config.toml
hidden_size = 256
n_experts = 16
hidden_act = "swiglu"
balance_bias = false
rope_theta = 10000.0
attn_scale = 0.125
tie_word_embeddings = false
parallel_block = true
init_std_qkv = 0.022
init_out_by_depth = true
warmup_steps = 200
final_lr_fraction = 0.0
train_tokens = 540300000
dataset = "wikipedia_en"
Below are experts of layer 10 (counted from 0) of a mixture-of-experts language model. Rows are named gate (a neuron's input weights, with its number), up (a neuron's input weights, with its number), down (a neuron's output weights, with its number) and show model dimensions 0-255. Each number is 50 + 15 x the weight over its row's rms, rounded and kept within 0 to 99.
Before each expert's rows: "mostly gets" lists some tokens that are sent to it at least half of the time; "comes before" lists some tokens at least twice as common just after its tokens as in all text. This comes from a sample of Wikipedia text that the model never trained on. Tokens count by the router's weight.

# expert 5
mostly gets: " 0;", " club", " −", " DF", "|---|---|---|", " Candidate"
comes before: " |", "\n", " ", " 0", "|", " 1"
gate1:51 69 50 55 45 66 76 73 33 62 52 64 31 56 41 67 61 68 53 33 68 60 31 43 61 42 59 35 73 49 59 44 61 63 37 51 48 47 47 33 63 43 59 48 51 54 54 59 55 42 80 26 71 51 60 54 59 46 45 44 41 23 41 44 62 43 40 50 50 53 70 30 43 52 26 56 53 34 79 55 36 48 60 37 62 50 26 51 79 41 52 52 46 76 54 54 73 34 64 62 59 61 46 44 04 44 71 75 56 54 59 19 47 43 33 79 59 82 37 80 54 43 42 58 99 70 59 41 35 73 57 40 69 39 28 70 48 59 41 50 53 30 45 24 66 66 50 62 55 70 40 62 45 73 49 32 44 68 47 57 59 60 52 57 45 81 53 70 89 53 76 69 62 66 69 58 48 57 45 61 49 41 77 52 17 33 29 55 32 41 43 71 46 52 64 65 49 45 62 54 40 64 39 70 72 70 35 63 75 39 65 12 43 29 50 67 26 62 63 66 45 31 55 36 48 37 36 80 63 36 63 30 59 50 69 23 48 57 30 59 77 60 52 54 51 54 33 40 55 57 58 37 25 44 58 73
up1:53 58 40 68 47 36 48 58 41 49 24 46 54 51 33 20 37 91 40 41 62 48 55 59 59 58 61 51 38 53 13 54 41 46 63 23 14 60 39 61 41 35 76 53 50 47 28 42 32 50 58 44 51 69 37 36 43 42 45 53 49 41 44 49 36 58 37 28 41 51 57 43 52 51 66 66 43 48 51 27 88 47 78 60 36 74 34 61 46 55 54 44 37 46 77 54 51 60 58 43 60 52 41 61 77 29 49 43 47 40 61 58 62 36 48 68 27 44 46 86 46 81 64 35 39 42 40 58 76 38 42 32 45 46 73 49 33 68 71 52 49 58 66 53 46 50 36 66 37 56 47 57 49 07 54 30 62 43 48 60 56 46 53 44 23 26 14 63 33 20 47 65 64 44 50 46 51 54 37 39 39 54 33 93 69 65 84 24 74 53 61 37 31 62 47 61 80 71 45 49 47 54 29 57 58 47 66 66 45 64 33 47 55 60 63 33 65 64 31 59 31 67 73 42 44 86 57 45 62 50 30 71 52 41 76 55 62 55 33 33 08 40 53 40 52 52 36 82 36 42 67 27 44 46 68 64
down1:46 50 72 37 29 37 55 54 58 49 26 82 70 30 61 65 37 49 43 46 53 21 77 58 63 79 58 59 49 56 38 35 34 26 55 59 64 84 23 36 44 49 47 32 59 45 46 30 43 38 59 56 54 66 29 50 55 75 45 50 37 56 67 58 33 57 53 46 47 37 25 57 48 42 47 35 67 60 55 65 46 39 68 77 19 70 61 60 51 57 48 59 54 37 51 59 51 35 31 47 85 63 61 43 52 58 92 50 14 50 37 31 43 60 44 32 72 29 60 50 71 40 47 69 55 49 72 59 53 63 30 55 79 30 33 35 58 63 44 40 40 41 56 23 41 43 81 45 42 70 45 59 45 56 41 19 24 77 53 20 76 41 54 40 66 46 69 57 43 53 74 61 81 47 69 76 63 57 67 37 31 48 57 49 40 57 34 33 79 45 47 58 37 27 21 66 40 58 53 33 38 35 71 41 69 37 43 38 31 46 59 26 56 33 68 58 53 53 50 54 53 44 37 54 48 85 55 77 18 53 38 46 46 39 52 34 58 61 50 40 66 41 66 49 48 51 98 61 31 29 59 46 46 60 46 48

# expert 9
mostly gets: "9", "7", "8", "6", "5", " January"
comes before: " |", "5", "7", "6", "4", "8"
gate1:53 70 55 54 47 51 53 42 41 40 70 12 50 41 50 41 48 69 52 46 34 66 66 67 38 47 46 51 74 50 52 31 18 58 67 41 56 39 63 31 56 85 66 31 79 59 63 27 23 58 53 38 29 36 48 52 87 70 26 52 68 63 51 59 54 66 33 56 36 29 49 62 59 65 36 42 41 49 37 43 81 33 60 87 23 14 43 45 62 51 48 36 54 46 66 49 28 70 43 40 34 84 33 71 39 49 49 39 56 57 70 26 51 33 47 46 96 42 53 49 58 56 72 28 87 52 69 42 41 34 70 30 31 44 51 21 28 50 64 26 41 53 56 40 59 40 33 45 45 23 72 56 57 69 34 16 60 68 66 44 62 65 44 51 53 47 51 48 67 29 63 54 46 53 72 37 34 27 32 44 38 77 31 52 46 50 40 65 25 50 47 25 33 66 49 50 43 47 33 75 40 68 45 45 47 61 57 50 56 37 57 67 28 49 36 71 56 18 47 60 53 61 56 60 53 58 76 47 48 55 44 44 34 39 30 40 65 40 41 44 64 68 68 27 44 36 51 48 72 63 56 48 23 39 52 48
up1:55 40 69 49 69 47 39 68 42 40 23 70 61 47 64 57 42 37 58 47 82 37 52 69 70 42 46 39 37 32 64 67 80 50 60 53 60 57 46 46 63 47 50 61 47 48 64 94 80 54 44 62 90 43 39 57 34 37 47 55 50 45 60 35 48 53 62 70 52 52 44 71 45 68 70 42 54 73 40 35 47 43 75 23 45 80 40 55 49 55 23 56 35 37 75 62 71 42 51 68 41 46 79 34 51 38 52 66 38 44 47 74 52 62 82 40 25 36 62 52 43 58 26 82 37 38 41 63 58 49 15 63 87 53 60 71 50 48 18 62 73 58 59 74 84 37 48 32 50 47 39 61 56 21 47 62 38 23 21 49 45 59 23 56 47 74 63 34 45 72 62 38 41 48 64 64 70 43 25 52 52 47 66 35 22 78 62 42 50 68 31 48 77 35 55 56 43 33 68 59 50 47 56 26 40 45 56 48 39 75 52 48 41 58 66 40 60 60 50 54 63 39 81 37 47 43 55 30 73 35 66 44 53 51 51 71 43 50 44 57 50 36 72 86 54 56 47 46 52 36 51 47 77 39 37 30
down1:51 39 66 50 52 58 60 90 68 46 58 49 14 63 47 48 39 42 50 46 44 71 41 49 44 57 44 52 70 26 19 72 57 87 56 35 83 44 58 40 40 50 46 33 74 69 52 68 44 73 61 49 23 39 49 59 66 42 88 32 56 46 71 60 53 51 58 60 55 64 50 73 51 25 35 69 30 20 46 62 45 57 22 42 85 51 56 48 59 43 47 37 43 44 37 40 59 54 52 37 49 50 36 69 39 41 36 53 37 42 77 56 65 39 32 48 33 46 43 31 80 50 60 37 57 38 44 67 77 56 68 30 57 71 62 82 39 50 29 73 74 62 65 60 48 65 51 46 37 82 57 54 21 46 60 33 34 66 59 52 40 61 57 29 47 42 46 37 29 29 57 28 57 07 46 33 39 45 63 63 40 51 63 42 58 83 23 59 40 74 39 50 50 39 68 77 40 30 50 55 36 40 45 60 82 47 29 31 44 28 54 54 52 57 45 51 64 54 46 52 49 20 68 37 35 65 75 55 58 54 66 24 29 57 73 49 68 42 54 61 43 42 64 44 55 53 44 27 34 49 43 34 72 36 35 76

# expert 11
mostly gets: " species", " Born:", "″N", " by:", " Coordinates:", " Genus:"
comes before: "-", "\n", ":", "=", " by:", "|"
gate1:31 55 59 45 40 62 46 34 57 51 44 27 49 47 47 54 87 57 36 25 74 49 34 72 61 48 86 46 50 57 57 41 53 15 34 71 26 58 54 61 36 27 65 33 54 43 54 46 38 46 58 63 67 58 23 44 58 64 48 45 66 50 52 59 37 52 08 60 43 46 50 57 46 54 54 36 58 72 59 38 26 47 61 29 61 31 47 37 20 49 42 49 58 34 36 66 71 57 69 34 33 31 31 66 52 68 87 45 65 32 52 22 58 61 52 33 22 46 38 75 67 44 56 59 90 38 41 52 52 61 62 27 38 24 51 55 51 47 57 54 44 64 42 73 40 29 66 52 42 27 58 67 56 39 70 35 62 58 42 66 51 47 25 29 56 24 54 58 77 58 39 47 41 65 71 28 61 49 92 58 48 29 29 36 70 49 29 48 58 54 38 58 36 58 43 46 50 45 41 51 29 54 66 53 55 46 47 61 56 78 53 53 56 57 24 27 45 55 74 72 47 32 41 61 52 59 39 23 46 47 41 26 45 36 29 70 18 66 47 77 62 49 40 72 27 32 40 42 63 34 43 18 42 55 18 40
up1:68 55 37 48 55 29 73 57 39 65 47 56 47 32 57 37 40 67 29 50 29 45 45 22 12 68 48 41 71 52 36 33 62 44 70 60 59 40 68 39 41 71 61 53 41 64 39 27 65 64 57 60 41 27 38 24 70 27 41 47 61 58 47 62 66 15 57 45 34 48 49 63 51 27 59 53 37 60 40 78 45 42 49 45 21 38 72 12 69 54 61 45 58 62 75 53 44 51 48 56 56 57 44 47 65 39 46 28 51 60 41 39 60 34 78 41 40 56 61 60 50 36 76 23 95 42 69 45 64 41 30 50 69 42 37 37 59 55 41 58 76 35 52 35 54 58 72 67 51 33 50 58 46 21 59 66 29 60 67 59 35 35 65 63 36 49 56 27 64 59 53 37 62 64 56 67 20 42 59 51 45 23 59 26 37 18 38 57 44 52 46 45 49 52 77 39 62 56 33 15 57 51 45 36 58 57 83 77 49 72 44 41 40 63 32 21 62 18 43 46 18 88 56 59 58 52 42 53 74 50 41 63 58 46 46 23 55 74 53 51 47 31 56 76 63 36 40 56 46 79 51 57 41 45 65 59
down1:53 28 51 57 54 77 40 33 62 46 53 51 41 41 77 51 38 36 69 55 51 29 21 58 47 39 74 60 49 51 50 47 66 43 63 70 54 50 64 64 44 40 71 78 66 52 49 41 66 56 92 69 49 51 47 59 12 74 47 16 57 76 70 31 52 34 59 33 32 50 45 30 26 39 21 53 67 41 40 36 66 61 70 22 61 67 40 62 53 47 44 37 86 61 64 32 30 69 51 59 48 35 31 29 51 63 59 56 39 59 38 59 46 30 36 56 50 72 73 55 66 78 57 31 61 31 58 49 43 61 32 60 32 49 55 50 28 61 72 36 39 69 38 78 30 66 35 56 55 30 54 78 60 60 51 60 38 62 57 67 81 69 39 53 75 40 55 46 44 74 50 34 75 46 77 39 66 43 55 61 51 35 37 64 37 39 50 48 65 67 53 81 50 41 48 29 53 69 71 53 39 49 49 71 48 61 33 65 49 49 63 57 13 44 45 25 68 70 26 60 56 54 59 32 73 81 59 42 76 67 43 74 62 38 40 77 55 48 56 49 56 43 32 75 24 63 47 50 45 52 65 44 32 38 46 53